From a checkpoint of a small mixture-of-experts model trained on Wikipedia.
Experts: 1 pick a token, a sigmoid router.
Training: 228M tokens, 6952 steps.
Below are experts of layer 4 (counted from 0) of a mixture-of-experts language model. Rows are named router (the router's row for the expert), gate (a neuron's input weights, with its number), up (a neuron's input weights, with its number) and show model dimensions 0-95. Each number is 128 + 32 x the weight over its row's rms, rounded and kept within 0 to 255. Numbers have three digits each.
After each expert's rows: a language model's description of what the expert responds to; "comes after" lists some tokens at least twice as common just before its tokens as in all text. This comes from a sample of Wikipedia text that the model never trained on. Tokens count by the router's weight.

# expert 21
router:144124126114081079108104103147066163096143144106130096126128070147202144087106106125153101138101099114132105167190129150154197075148077150153126055085107175102084137055088154161129122115115154192119133142183124134169191173101124158132093095124122130127095135138161126146147142182097135150
gate3:079128194154110162128162184119167091105086129114178119114130112113133102135138187188184085127100115079111177062168152132118161119122092162120150145103192203138101180113139099165092123148117211141168150129092099128099141154119093132127084132128096112176139087150149115121096118122122172081
up3:166059076161103133149063122141122144125128091126123125125083105067163133121134156085072150118125150125125060129126128109108115136196157118145116101131120072096181072135157210069124141099128150102164108137109147107125180062180146127162132094155160173080129148128134156063172124102146109106
gate4:138146121101200125116112113117123056168167104217118139181099111140098124116068132155127097104105119128190169199058108130157135124164135116152141134147091149125078128120181166183149113094165118146165106111129069094055105144114118158139092164116138114161130166115088125116190157119135130162
up4:157109144100070194157151120120154138131135172076106086166115090072111100146083121129129094149129118156164111136195150125151098158074123147056146128114150122103107103121159135152097112131118089146074109148162166092139059111104198202166140128122118121150169089123180178108083172172109138157
gate5:151127156118124104125128151146136184093129118078125149170143142080139144023139104126142144173089174071128154178170131149127129083174098125174057092111132113079160125155084108179147120189129155161108164101172192121109099124099123129153166111148149146130155144147135139124143153066091072078
up5:205189118099133141135135150173105158092146067114146170140133172117097098045126127139104120142130122062184142121134127093102090085138074144108134099163154112120137138143203075142140089155093111093157113142172149054096070118108155114103110139082142107097138126076118137079102121133108071150
gate6:122141154133084126137094132157126163160121150146113137203133102140163081041095145123123084157133142154148123156133096130147136093121051177090131043170130184129140064145143148157171163081144149086102124155094092129168102131202091094160199154169155141157120139098132140119153156123128158123
up6:095162108115111071132094115138158125140126156122141108166121072117134115116081122158108070146104135155169106174117079084130196127121035186088166134120114166094114094130107108134149142165148129100112148120151114094116088112133058155119178092161174105159078138082076093079085121140177162175
gate7:102095133166120176073126109129120143117118144094142148079100147102151125208121164191087118113181098131151082111127170109108157185123077114129086088154140121094056120121158113085160123157164115152056123120149111198147103125162139209142175079118135116085154152146138147105093088124152112165
up7:086143132179095089079133180137090123098059146124064196148106156168163158148097133125088157143101084156102084155146156095130117185103189104122101088162120099156125095168116147117152113139145090139130128124139134178164087156140107127144125044080214149093141127147124152153131156132094155088
gate8:166116073106109123151082054119124137112128208113149174147081057136172177186084118129125111107094182127096163104135131155100158110139156124086147135132114106123172144085147080129100104112073124135123165152122080151180138130176120147158160092144155174106102146174182079125097118184103126090
up8:116057138135126138129093119109155138117094164163095084108139143194140053119123094127091095155124128068124128140173099133127135107106110057148125125058142120182137097121074157066136118190155129161101116122116151069072112160151117149146156146091193132078127102129103187146173094136185112116
It responds to: Piece after capital letter. Word piece just after a single capital letter opening a name or word: L-ic-ense, L-us-aka, B-ene-ath, Mr, LP.
comes after: " L", " R", " H", " D", " C", " F"

# expert 14
router:132135100143106120112130124147137134097213112122097090130079014086127170093154065119139105215125116040139139157162101118174147113158142177181119086114090180159131141114123147167102143110168134128108107116169105129156127164078110160102129097110132101080122114121176164108113132129132149150
gate3:097170094149151066144093160121103133117154143167171101116143130118117171152122170185119107177109154157087136116135109110148130110168143126166102172140098118109047121134107136078163099138137189115131099103099068184118129166072155060164145159089156160176154222167143137146153168111115145119
up3:099166082169107070152116181159091138111175140174141126140097148116134154166134141191149110171088149138097131131146109119125153105126157149162134158114141154137046168104101128113186120118146168074131060096161094190113135142091117078162172186072139141127192171151139153121089175111123092101
gate4:142127130134139140090125128127144164144125076161098165102129106152133133119074154168121172141100100115083156163132104181088198120101135114154128149161188155110127146177146157144148115190179102118115138125143077179102103160149150091062096136123099152092120127123196072193096178220095122143
up4:157133108118101123093106104098126170116167151155090155080109107141109155090069153127148166122168149152123145112154174115105136121136118089172126100167136176085145098121119163171135167155147061136096092073161104114076104137079128093079098173156100138072154113084155066147098119221192127120
gate5:122120106122141130107140145133183119062189036120157158211115163142114111136179091123131122117150087098150142151203099152147129199153075119139095097141155115089081107122152141155154176123185145158098164120102103179178067158149128130087117129124115138114177133065114113123109112150126135167
up5:103114112092148119144142090165135135133135124194108176102112072139186112051082137146088110128131144122111120150017113142146151176120142128111164179175136176087164164123148134146111154057139131076066132115137115087136104100151111183127195108096149110127132194147103150135132167147110100133
gate6:132121124077067088124173111028156168115107125153129140072154100167124152133150166121138122122086084101116160187135099142105106057147120128138167146151133120131100094128070112159135150115162084144123147076097143107117129116106114128156127126143179138079193159145185094127143226104075160125
up6:067144115118170125037119096121185116128181099052123162173104102063112111132146130164159135151094187137129106124079115144177163065155177147122146066106143164110124173154136167151118138145117188152108150126125113129124062142101145130200123112138122132113157151155134127159187080142126129154
gate7:126140061133125079127130048157113146197120171145148122101109177116110182172167134077142135127176083161156104174134061097127087093134124157092099115079080156143141100115149175092152107159132158136197140106108176056146151166125130077134130133100110134172171128126121107176133168104107120114
up7:115159171058178160154136125114137133144183069129126095141106065112106060155117147156112084125082181140124150129168128171121149139161136134112166122154134121105115097117152155168086106160173101196149201067125132139154098135145088140138194132117121162203112109150089105078134082114177121130
gate8:129131105158213103109138146200131161112120099119178094100115171126152158117105121121182107106170110084103075114171128166187140126157121162112155178190089104145115110072166117159141136095173154136162107083113157133195121115142172115140147115133167136204099109151106125167057102127082129114
up8:105114108087076155121184126115143130114077157125105215138176105146098185136114120165100107058152093191149105085161153113165133139107156098063049077111129171133142112170108145119171148150139177076060131162104132097141139163131089115107098146150131096192112126119119112161143102102117120130
It responds to: Date connectors. Commas, spaces and prepositions just before a day or year number in dates, such as October 10, 1968, In March 1999, summer of 2007.
comes after: "\n", "\n\n", " No.", "15", "21", "On"

# expert 11
router:145144068082082102097159128177110187144164187135063120124059130112128118114147126146149082164131118111124080168139133144170157129175106131136108036122065156175105155114103150168123111091197121143139150165175084126171142162135103139088096108149109093129081135109145109142159182164115115095
gate3:110115108137105128088189165176104031080169118133159103126212144091112146135124071110153145105167152182140098135090125093129132126145128152105152133138128130073123083111164128170060151099137124108196142102131089162140106142096149168165150103175055107090102065115095120130149129139110153152
up3:115121140179101123159171116182151123169154209194105125129165141180116168157148109167172158131160183150145112058101112078164068140148105134110118101125109125111147151143105148164157121085086166153131092119134095105146103126121127178139153143177078104196176146136090102154171102079148130073
gate4:150155171125139128054155167142094129123155162120149124150167126159129133120127141104093203111123176125034123187132139118146140170177078114175061130097096102169081184129143144172126121089189071117123145152179135139105124181104144111065156126110099101149095144120107128097111130129164180107
up4:126159126182129157079150070125108163112152174113151123179117143100154124067120073066152145120146111136098125189123159150162120203098131143142080182132110199137146159180113132093106108105124158107139129154156102123156203119144123186148137154075136111209118157107161111143107098107178110160
gate5:117127173128093148112183121159132098065163109102034157108102144082122073095137128180147080154111086179132129160132154185146135132148140113069144123165177156178100155151141104144169109140152136086132145140075167091125133159174163104102131137122152126117147141117201154064197140174120145129
up5:137094126198099178088118108118155102178097159157145110080139105143130179171082111136103098092122110120110106073197144104150126179114119106140099190177125116099150129115149115062129155136089142127204104102150099176111135176091138145101173143101121098151160119191095180165111105134100078168
gate6:091127097124116078091089123053060162136149097070099162107132106177111095110116127132163112101123161135170081117145091112156119130127168128082145088139219148174077145104123130096063136142109132149126069107127164121155126168092121088134149146148105118166132181109159172106052152076142136105
up6:164141129110094160222146135191179131139122140173163117144159120088178179127159134079133122136117140094054173135101118149110133146159087113161090137109043137118188143170123105161182151140089114107150180136150130144078138078135152137114144123095120158119117079135099099098181118176166088119
gate7:142171166147086102158158148100115099184230154104179094073164146142097097132160156108180133090122085145086129128080105132182156083125178128129119119106110149144098172148129060135138072127152180201137183143139156140140136123144137124110192162150124127135112104093114111114093156170090141152
up7:147197126119146145144106197101163113129112160143105068119098133154092066092114183110126128129098072151122145143101135163218194087131118139156144139113134108151043146126124120164161092090105173160081142126151135145071175095151152119122141167076154129186097085086166107140112094123133130124
gate8:128075094113159089072092148075093182104105139125159164118128129107137139049177093165090130159109119099136117104155099096137105104147087140099149097210181126117117152115071140100092117140143131134158156102078117180140152165168120139095104122075162150146142127132095129115081215135178071111
up8:140107141115123053059055110141105169086133160087158140126116119115216146080146139188126144101141120106124160113143145114141111094114127144158168095182144098083099165109064156158095128104153107121186192111128127141135118135183103092125150128086130150136160154113156101107092195145149065169
It responds to: Table cell separators. Pipe characters separating cells in Markdown tables, including empty cells and pipes at line start, in ship lists, election results and sports tables.
comes after: "\n", "0", "3", "4", " km", " JP"

# expert 0
router:166171091139121098082169132155118190080169159149106095124110078081126148057106159171124108183117052088158128109102131108141199139184084158130086111101091169139156143098100157137069124114122146138128162157187094138145139204126166112106113065158151135101144102133088135118139112137121143141
gate3:188140113148160127171145208152112093143156136100131114137096078118114123110145126100173150129141111158127103128095163058134153114053136154138107142094171072167187126145108186134129106150115117189106065128182081080093139159148149121155120082101157177114100128121129176141157173140156134051
up3:108184157134146140125153144104146119124135120118144102122065040112111188163156122141162158132114162158134196124134078134129171099082083116103127133122120137181151137142134114125137144123133139146125102125158063091127106209171159139196139118096106104112128127144161131156090181199194120041
gate4:145103115098106106109188097104137185101139158144134130191162109112089132155084097098105129126218148112139180104135127111120078199181079063140115141117148083109118198138151107107149126108135101172074152109114135141136166081154116113078175124119173157139135163144078145166119105176087139084
up4:112108067141097132122084115146142102186079108138132163119139146149155102110113117152089134139146089090130131171086118091140158136034141161213121116112133069180156102111166117173078146125149174109144099141140120138126073133157122108091128143107120111155091143118139091068107209128179083195
gate5:185151104164128143086132100156131124148231207165101087126106168087136061089118112157182122158156151152112169115106096095114117143137158085124126147180122161105172129079144177084154155149169137114121200127156137128094123175083165089125151126137124151141157165106099145146100081126089164145
up5:140147103125117132113137165124087156140178192216072139163119123077130172110098162118092169100091097138119103098121107130170086146117125164089126096112182179138188154127122197075134098175145153052156212130116127105155119154101151105158100136082159123138099107104113147141134116125089126171
gate6:136192090160135134106135158181100107109096155167119132202106141110145141139096150105127090083098143171143195116181124098082152116128089115100069032147123140115143162148120133108134089160143155069114151167122128145085088145155144140110111112094188145180139188123081169091142127109116176175
up6:135117175104125129145162124161150126133088126150093112117100077141179146072053142170172212099097123145152176076173108078138138124119183075111084095119108157154131167103094099151110105161140141066108175155150122173051103136173143118100110104113138086082135095110119154167120093152153149144
gate7:152141130133138146120124147157075099102105128105112120132069082143103102069116122176153077132117135168154108072060143213143106125123171146148099159131174161091155085153092077117131206096106200073133146135138100105086153138115147203146091114115177129086144186121161144143143141130114120151
up7:182127075198121094133186126136179158130172170116100150076172101095089154133131078186146161119170205135102127119181135107134158075137104086133149096118102061104133152138119178114161128113108092179151152155075146185070161095075129120138128154141118108156104108126087132096134150143130127105
gate8:101104103099185099109105102112189081153117094154133116146148120111112140146086087117116174094153054115062166103075183117102135157147084142147211183148119149161152167140097129201176153114116131125082082077128100179121171146162108176172142121085135126135165117136130153127109160113106103115
up8:164136148102142065187092159154123174133097104129166155165183044108109085148123149129173127083048104110171113112091114126114105157143113158068137119142154121139171123119078118186147093080166137101109146066131081152112149120156165141179091116133149096140151093110125165162060165107112137121
It responds to: Word-initial consonant pieces. Short opening pieces of a word such as th, st, -d, -b, often after breaks, table pipes or hyphens: break-th-rough, mid-st, or-th-odontist.
comes after: "\n\n", "\n", " for", " over", " non", " \""

# expert 22
router:166177079100106093106156109197124171142160185127081145122121091069152136120152096078164149141149109110141128107141113135183153082168094117140135043082137138161111131134089168196044173172183143119118117169157139092176161153126102127120123075171131127114141105113129124113139136179100114120
gate3:145120133133102079134116146163117158155129094109182139119108105081146161146095085126144140145165190094109157093136170101149107196149151123175189194135163066125125127094179160093219109150155152090130119102138114161125065139117152082104111125139108137123120110128167096064131123122118212085
up3:144104131107198107140161090037157118135075090158166182094163171128091140122162155112081085066132073129156104117084118185186116099098117164138157130087114115101111078120131149156139106108129099130092100206141124140151181129107086171145136140113144111175134136163080104101143146096141139177
gate4:157114156165085147056093105067146106167063156111099122134104127149119135110145149153126123131150142143133102126136160100120126109159103141117110151127094178191157167068173190162169112078178125100105083101122117144104073121113131094180194118132143180025144141110159146133167147156162126108
up4:115171140133088155101065140110153102116126113109110193180115131100141150135165100163117125133144117129146049171140141123129102155129169141087094097230115192123123142093147124101132114122124197096120125117171070194159084119155122072168185125108123137132130149113160173101124136147100071067
gate5:149149158073174162120131117148128100136119142127080137153116181175131167134123058157119113149157137109110168133137091149102054144113089160195164121128095151159113145130121142080120190138175136078138124160135146085193093115136079134066053110185163105137151123125154077072133126117184108147
up5:091175108134143105076139116199159158106175114153134114183105148167137088207128142126081166108131153135164101128101119153124123087136158117120124163098145119139066130110136131099151071095167171098084100052118100178074119127141140126211091146106142134073135080112081155144141181112093108120
gate6:091161082132118118104077102077115136084088175130142068142112122127074090101150158080099134099129150108135124082086105140107129094120125129093063154158097118070120136089046145143068159142111118098157163138120106077144180124171054162098151171146158135186115128103164093104133169133126172148
up6:104108125120122144106143120121101126154140088145132162118128163189124127117086079134054071165080136162157070187132104133172089121178141132102144190111178119157149156170094110115162110098138167084122065173165134203136119102102115121123109115157135110141211177176145114144142101130119185089
gate7:140071093126082135162081132159162150144109102176165170089128126114173127157145065133167128056175135125139174196137193168142117037177147119093158145106086090126121146167081126120201118088180129128162118161177115097118129109113141072112131098126171131143102120127113132129112137123099090117
up7:116143141139136143157103131072155118124178153124133092184172115140165126159080137172151120098109076090116126113146134098166073165175085140113143110095184175135103174118143064182139152103092153148090123167100100164111163132127138103142157150187110170106136172173053073135118055153111148164
gate8:121166088067088089130102119137128131109184126136102179143131153075138153178143153110147151111107127126192135136117116114127122141126153177100137087096188168114101110100101158112106103146171123141157085194119196104121124175157149134122110127124194111107155121065145040096119053179102158171
up8:115142089134142167152154058141110144108138073111167136169101100136132107084114148103104122086217130115158091104113120158106124116163113102152142163173165102127155154151091192133142160117131194113107116134094114171187128084108099056109081135149098127175180126169151146145182119045145166139
It responds to: Section and table labels. Headings, infobox fields and table labels in structured articles, such as Climate data, ==History==, "| Party", census, Species.
comes after: " |", "\n\n", "\n", "-", " |  |", "|"

# expert 16
router:157122112090124133125161091164161151120184119142080146131147070129133178063147130147106112195093075091171047107114129162126169155137141159132124089132081197103121133107091097177057112120116132169139119119159122184149181179124146136112078095157148126099113070115134148134176116187113131124
gate0:110208132152090158071133093143176136179173149130026200125148100135124149115183116117085112130107153124151121110101099133142109120126122150130071135168193112128122145126080095174121109142079152160130181117123065163057160079112160084141135179163136109152141117141119100148121153139090131126
up0:195182067149138086081146137120081176161134169137156099163088197096162148136056153118126164120112200141049116112141167117134140128179118078073099119151134091149128122100139112139186132160106150146123117155118121111110110125130167116156124152083121165156124199095162125093123189128150124097
gate1:129144095104164130128090171173141114120171068103164053089203101095154121094108072112128097078152107203110123120160143076168124141139109200143095186103099183147088141130144131191129091146138153114101082170133145110117087141156116151105115124123131104144134125104100090108183097092089167132
up1:135148150186065142105043118131149137136118152128119174132125172049071153142094115165073098130087126112150139159129107123076137077113083112148119126135118028073096109143133076141135164135133124120125092139154088164150153135125134092110100140066173118120188154175132124126158130157117066157
gate2:086190142148103215125092093151147111103123099086105131108170077146122147148120115130094146200061142137097076109111194116130174060178075103099122140121076188136106150135090138104106131150077124147127094087109130141167181122090119131095127098103144119120129113097203097121142094130113104099
up2:077116135121091109155166144151126124075142123144129124131195100082158141059152169159172124067108131163077085113118052126106183081140108076149099127090161147121075171072127146194087159113113105158080143166122129116104108098093122136129150143162090076166092141099162128113103131149184130109
gate3:111145187169149123108142170194110137144136108157116079131123084139103148108137110108104103166178078067071147164110049142106083141128147095156150083185135126064149150121162123097153152121126148131122181099125175159116054177161176100088108146112107078146116077141168145110136142102116076117
up3:142086139125187065126115174124087084132187084169128111142140098100109142152114148144107076161190135067151167106159089135106132142138185105101075089165093161115093166130098124101161155081142145116128210135101104117100112159144179118118120140152088086156127108090190104123154126193127077123
gate4:147098155107084130106110122158125092193168086168145185152105122125125096146165139178134127101113104127168140169192179127154092098119121154164127152167078116050076124134087116118146148160043104068157121137109088126114094096152121069108077094124135175114108186158099126155113149125080145157
up4:128048165142130152160156130083132140077121120165100141144128131132150168153167095146114143048192098168108112213165129163102077096119123164131097114193178076148176080124115148140145143175102124087130117088169085105140137145103098114045101161101119144121121168156122146112114129121173137110
gate5:123168139086098144077169125102148130122135087114084105183124121131122157166174075140129159085160101130125084132145171178125153171097058094140113170100101090110102158117091139134240120111166155113073117095166144152115067148139120113166099111170168136118115099121102063129087090113116167148
up5:153093120138103102127059117156121092159058150101144140069145115191145113129142128069147121083128211142194138076124132129129148145136133097120124106150083077139109122130141167144148133132160151157085146108114152077181110138101136124170156180083109100148048170125160148069149138117102144054
It responds to: Early sentence/word pieces. Capital letters and short pieces early in a sentence or word, often right after "a", "an" or "the", such as a-w-akened, an-k-le, He, This.
comes after: "\n\n", " a", " The", " A", " the", ", the"

# expert 19
router:143127105121117079049123133154075206089176118152082103133072100095150169145129115139132140187131072094145066150141077162182160111203135131170114066136131175149097131110130165131122089122158190118152172167150119131155164147116139159118117100149164128080074113092142160115112135147127111134
gate3:125120086146154114133151149093059137140172040129182150142125185061157138123154181145097112145102154137100097118113112141145180112113130127130195110120109101175120134179130061083093135154087137181110157145102121154066150194091111086064123147144141154085156135169147162114159135139111098098
up3:109159068142096087163138117058095129083129086166167174206128152127125201143113176128213185111097103146166076101122100131137125132171085097120079144132122126132120127141112153044148152152067139155116089122106082192144138108097104178124136148120148143117094139147141095093134134119137146125
gate4:142067150081104083115137069192114139083085136193116108169078080140081182157102118135121112156092122145072132167110035083170163097134116136146147137162132130068121147106129119126105160160084097150081129131076138115124146164145072096102168130172142182091085139121136136136118143160134112111
up4:122127129113124175100098166147102119133134185129160096199107160188163159101069129100192157130075139115103145148070070058103149069135155179114089126131158157133125150137108120125098189182124141173130142176119072105150150124143090082104149123144146115093115104073148110192117130153150097152
gate5:155142127120119157094153077103148085108161119142093119116131101147078126060121102138160119119047127134103082086128129114101139168093182082135086105148094194108106118127146198085174184156135121063155149079202086154110160083105126139096109120170111103100110146152114124188100131176133119151
up5:115142159059091177082130090069135074180170122116119082128143106128083135092064099135106067123131117150144109141115114148109150118091180131141086089123173194087143152100154156089180143143125097067176116110112087119134096134094127176129090082132139179167084101171132081162169126105139126119
gate6:107084138166084143127134148149148092100145068112103097088188127174126148140141150166107110187151128115091153183120075111131128124114171179174128119103098109124139108121128111153101155126158151000171083149151118171180124085138132168072113150113161148115175139091139163085129143125170118155
up6:092105142104147099078124143206105180114143157114157196188136113107125051143118169108115116093164097131124114153106066163145076074105116103110154059103129148117074090156139128145138111088154060100131153141125090135101150126079141132139137126132148161056072099110156132147134197108143145097
gate7:126130157151085085174099167149139159123081092138115123138109119138110163126102167111218180142134117104184109099122064129113082184130140097163098082114140092105093125110116118091119123116106165109166139182136127089182145080128139135164093138067134111231106069140106096142102122139145124066
up7:136158155150108148081118130141155151134100134142142099165138146099123139198096132155110111115098111089155105091116120184133186162173111192124059137147175144115089121146100053098094105158100136073150185111173111113139119094166090099127129130089148132148151116196131238171139136088122108107
gate8:116122104102108115125156097077074149115163187154088137167158139044073105103089115149133170131088103127139164142168079129135154031091114142138154130133166183187125096108081152129121118166119090126147138121102129176124149089182114153132113089174163182106138093161106124108102166167179108145
up8:150176110102146162124144064116105154121126178132048137165162108086088117119071131170122146125130174112119109143205117103095156088076121142132128112106182190116146106091121143117097112157112112130128166105103133207110164122201088159150120089150143106088115097147132122126119177184196178122
It responds to: Sentence openers. First word of a new sentence or line after a period or break, such as About, However, In addition, During, He also.
comes after: ".", "\n\n", "s.", ").", ")", "\"."

# expert 5
router:155191076110088072130177087159134136149161135187090118125102120141122110132144113137132087118082086108127103105101128133171202147166122127147112093144112131129122127109141109178096192144206189136079063151167111125200137142119138158117087117144080062109164100160140129177104107148111137173
gate3:092181097137071099125149130130090092129151108142124124084158130146177128114129107122084213148141165178107171162120156124124102174148083123141117109139147134133110122119107105142149226082080171117122157163151139128106114131131084151101138146106058144199075178168089127072078117152073150140
up3:167116149123127107113151158169127120086096114135157078143087192089104205105128155136116141124128142113148102131150105142178169149149143148107147141185082123144069157130148140176170047136141141124093106131129145090083069119079128092180129102185157151096071052100131116157138147173181125169
gate4:107116084066137101118156141122172142125093147141140143117111101153118116109130142119070063161195116107144123156143190152110088125146131137096176167113117116098131129124141114098069119168121113079053099148189119141119070149101123063087171171113137177166130159111143072102083113072155150060
up4:110085166138111138041144115166077136117192079110135177140127180190122122114161135142129101100037057090115112124145100087112141138071106106157119109120145131084096171129117160144122117105085168111164100141077163176139114152094157161109114121123112177086186144095114124180119151143094157118
gate5:145140144127090122121132130167064173141134103170058085170110123145055101119082122111120132126085155170114132125067127178166162168111083121137102122178157124075153185119130119100187144083122166112128129132132159133134177186108131066129106094106113121125204125163188143134131047127148125138
up5:127150131102105113127185116176132147126079092186150100146147142087119161095094172092148110159145150150184102099115117129185127160162143136125146147148155095158163170116077080101177112138163085083128083163190170158099143123158064087154140111137165114166122153133178190140102065180166114103
gate6:129123097075160083146165134091128112130154091114113136157090146155142159100106142194160066129118099070168073112068057127102132134090065126185112134083129163088172143178126146060114164102133150124130131149150125148164149161099109110202135111160156102174086152143165135161107128099157178119
up6:133143091105136160127100118161089123140093123078154140160148065161131096154126081149155155098139145151127085101139161097176168086104148116140141126122096111155183093127104101153116112139165141212125093126121186127103120077170132170106097189106147135041103112111045150091164122181080096153
gate7:100202133153131120060118071094149147116139095119113198144112085084079191141140124093104101130123173117122120104108145137127157167124101086174191141138068155108095077142123185114114114142158118190136082159147155102159117108127119143126125131181135106110113181122150148090153064202111101171
up7:131145173193123141129141156192124066109151061113161172117156106103125093179106114193151203145074149167131132174182153112144104145100110158106091087132122139087168150088132125099149077147133122168152195117131134136136128128133120167158146107139149168211121145138093106139154188176108160120
gate8:152145063151124102172119109107103113104133093155166168172117084109128151166144085124117081154152102108115160124137152106115095133132175167155105156164165132099150042167142154135079112128067106119152106107152108117097125099055096132081072173224136165115118142115076112163078109176151128119
up8:115105156191129182101150143148143104164087129145119088059119163209154145140122131117151141081093123120123088128147092192132071176189143113181118122123157149112136127127123098036106134092089117145084162117123157188129107176150157122068097129149110107141135157158168169159160127163093169150
It responds to: Infobox numeric values. Single digits and short numbers in infoboxes and tables, especially height conversions, scores and coordinates, such as 6 ft 0 in, 1–0, 93 kg.
comes after: " | ", "–", ") | ", "; ", ": ", " ("

# expert 15
router:176129066082133110112131114153111120099195110133098126121130073087127152079116117180117106157138100107155132135127116154189130148149109138151115060155123199123113159117117108141041149114140175180071136145141111174193145187092148177103113093087125094126073095122156166099124138189115105155
gate3:128094129166102125143125127103131101124131135117171147116067133125146114134145152077124099131131117108060129116078170134148075155143184115084151089128085067147169100157149121135069207106087086102086114226162124162180145091047129135126127132163134153113138140090087075136098084140120101134
up3:116130160095091135185078125109104082157132099152097129092142153136137096155052165128129008085117159178097133152108113136147121117167215117102142087119081069149129112165097143176150150133124102108110141191146155080099142081103159134099159137155157134135096108154086127103164128156101124122
gate4:191097150130106134084116074154077110126159131107063199097139118109110142064095129144112098142138137118138130123166144104164134219097140118099140111142197137130129141124131189125130104188098124167191113180125105107086088148155142167135146093104074071141133093169104153107186184117135122127
up4:116138138066142124078145101091083185103142148174157152092145160117117102121120184186126117130058169142105094160173147133202093174115143103103079106127122125137093144134105144115149137170166203113186093189104078105061113148131089123119139106108153117170146095107138099142126148115111196154
gate5:166129125176085227171119181050143116137128157115069062139116118066143139137139162084144096154129091157123128095149128132117078125123145127146093086071151083116157121109148186164161116143075147093128142151088117100176116157113132153097124141165165142114112083063117137094141093103130122183
up5:187159114145145193169087189132117137135161196103123133135151104115143148136133080135114100115119126147113051077145111160107073141135160109115105130138084115117161143111132163196194136133124102056173116147174154102087092059093134168087129117138082139131123066158146160174123074113130108141
gate6:090111186137128151055098153083153058124157117118173144149040159163176175112118109111128131137101100117173142133137124172135155104169125158118139126148114118058080158172052141094074149173154162130125126166085126143159166119186141131141136111142123058134156114119131151121116123159091083080
up6:178093099189088120130151118138064191160143136150111152160167099117125115119146044136127145191129165155128118168126151109097098159117141108126110163135130109066153116161174190160155100112153062160120137181150094110162093169125129128121135109054139121165166142126168093139075117123209128122
gate7:133125181149120141112055114104136140148159182083132116158124106120114144108174104129104101152124156144119103114137099175171138133126127163104162105150109062099114107090104175136110137149085085132159136172091124097116160192154208150115130106088171054183138159092139061076127095200085131137
up7:100032048108121162165090148161162134119134140088132165095152114115106159156117132143109133113132143111112130116135134100088133128162159160143140077133103097172143152135124165156146136111239125041091162090155089148069181096085128102093113119140113117114145147146089162101175159117151083099
gate8:117112159156078135154109129130188112137091083166140115100150100133093105174132174189137130088126085115108108214153143137161123160136109192105154155107134103136189096103193104127092160090135092159071100125142088165202153082095103133156116119103143124107120125133201106105174097144127098178
up8:081041130118144147135153132122157163123175133123086125081121140099154124131070128109183119118143171179136069089140066145103132135138148118117129105120139114154157190168173182096139131126099099129128167125119098138129094103161140198111147109076103112118136156133154105105185045076145040107
It responds to: Numbers and years. Numerals, especially the first digits of years and centuries, plus ages, counts and ranges: late 19th, mid-2006, 25 to 44.
comes after: " ", ", ", "| ", " in ", " (", "- "

# expert 2
router:160128075108109099149137084144125156091151146161086126131107107098155139097165068151141114190122072120160146119158149139133155098165068168135037109112121151157093122082087165168079130119202160204099122129141106141141176180105163113096077125137157089095124089155135123109118123171081143108
gate3:135173165121174122056124091144099099069116142089053142123152064135113138218164159105137110118081089140124156145100164139197122105149135126101111116126154100137100099147163119123112166117154109164105142154124159121161125099141114130094088117183104249157128115127124120080128076149139134096
up3:141087090159108117108116176132172095143099113066175155136072065116135136121121113100076146161090156142137130100194109118026142107063097108100173107117139120185115154106127121115106156188150128096136122092100126100141128140081141173134152154100143082121105120176090216127148153132105087128
gate4:125082119181147175164115156090098098185122121112082106137159113088116146142204136139122111155189139066148112141145113165148101129126178088096049080118118123140152127167094152093063154088124182100135117180110115143179166168132152190112139141057146176153136144120131132140109166168130109152
up4:131082139139167156152165165104110111193146147147135122149159118139114173109153094140120135094195164118163141142117076139188089086125162031115085050096125138143141133179088096108115164095150161094121110100150138140158137131148155164115108188051117203110139150146110104183146145121113152131
gate5:141134163157083094144094146145128146170117168125119172117155055144127074131146115119116102144143151082132163153178161138098111174135182200142122129109126124134129088152066077172095149214105182074144183164075130090121179123099082119157125172094167131157117110106080107115122151136128174112
up5:104154159121101131125072170136128136157130178128105112109146087124117136122125070140073139106106084045141168133129152131138139150149152186144101109122076174124138097181084104077133092148123136107137171187116201106124187130064069116204125094112205093155137132147103118116103103139156156109
gate6:148088113147149100135121134080126095100175171130113136168102130099146134154132132147122200160151176152140098140086097086142156055103186076144086061115102128176100105151122100145095082198125177096118100153126181119156168154035162133078154139114092117128172154135116127143099162114135123159
up6:191151138109143159119126157129128142084061083084115083174150106137129181106089133112154104153113093076114132124148174184121179135169124149122117158186136137058099121101142100095106115070084108103174137149151095128164104159153069158173116134082166126150093108169174169100124123201103132157
gate7:097056171069146131111098074121111141159075069145193092092153172099164092147131132149122133131142112112165094109086157144082136082129164134129099141149126187119113134117059122136116098124151134182131134111138086123126141131117169200096064128130102094082108103158118084142058125095103174174
up7:116175119154060144154173131132103107101087143120104116125098090124091157119170129106122141174161189110117119098174059159149157200161070138061097089093135089130148139145165115076138139112160155133137150156091095112140144152133174110123123110113188149150136164072176122137129120139103034079
gate8:135165187105142130081162116160121121114124126112104128123111128152111124139174120142145134171169124112098104094119080161183162128110118157144175117157073146102098113159174202117075140113158168136161172115093073116109125166091145153073100147183136197127096129134107044111024120144154126146
up8:111121067145138130147098064072138142133158135134118150101156102095168105132040127080106140112103157164128177151121186106084085147117104125098103113180159133170143140114107058117187123127134114140113097173175176109157151103125131091144150102091146075124153166165127172158221143098088149116
It responds to: Year final digits. The last three digits of four-digit years after a leading 1 or 2, in bibliographies, birth dates and terms, such as 2020, 1989.
comes after: "1", "2", "7", "6", "4", "5"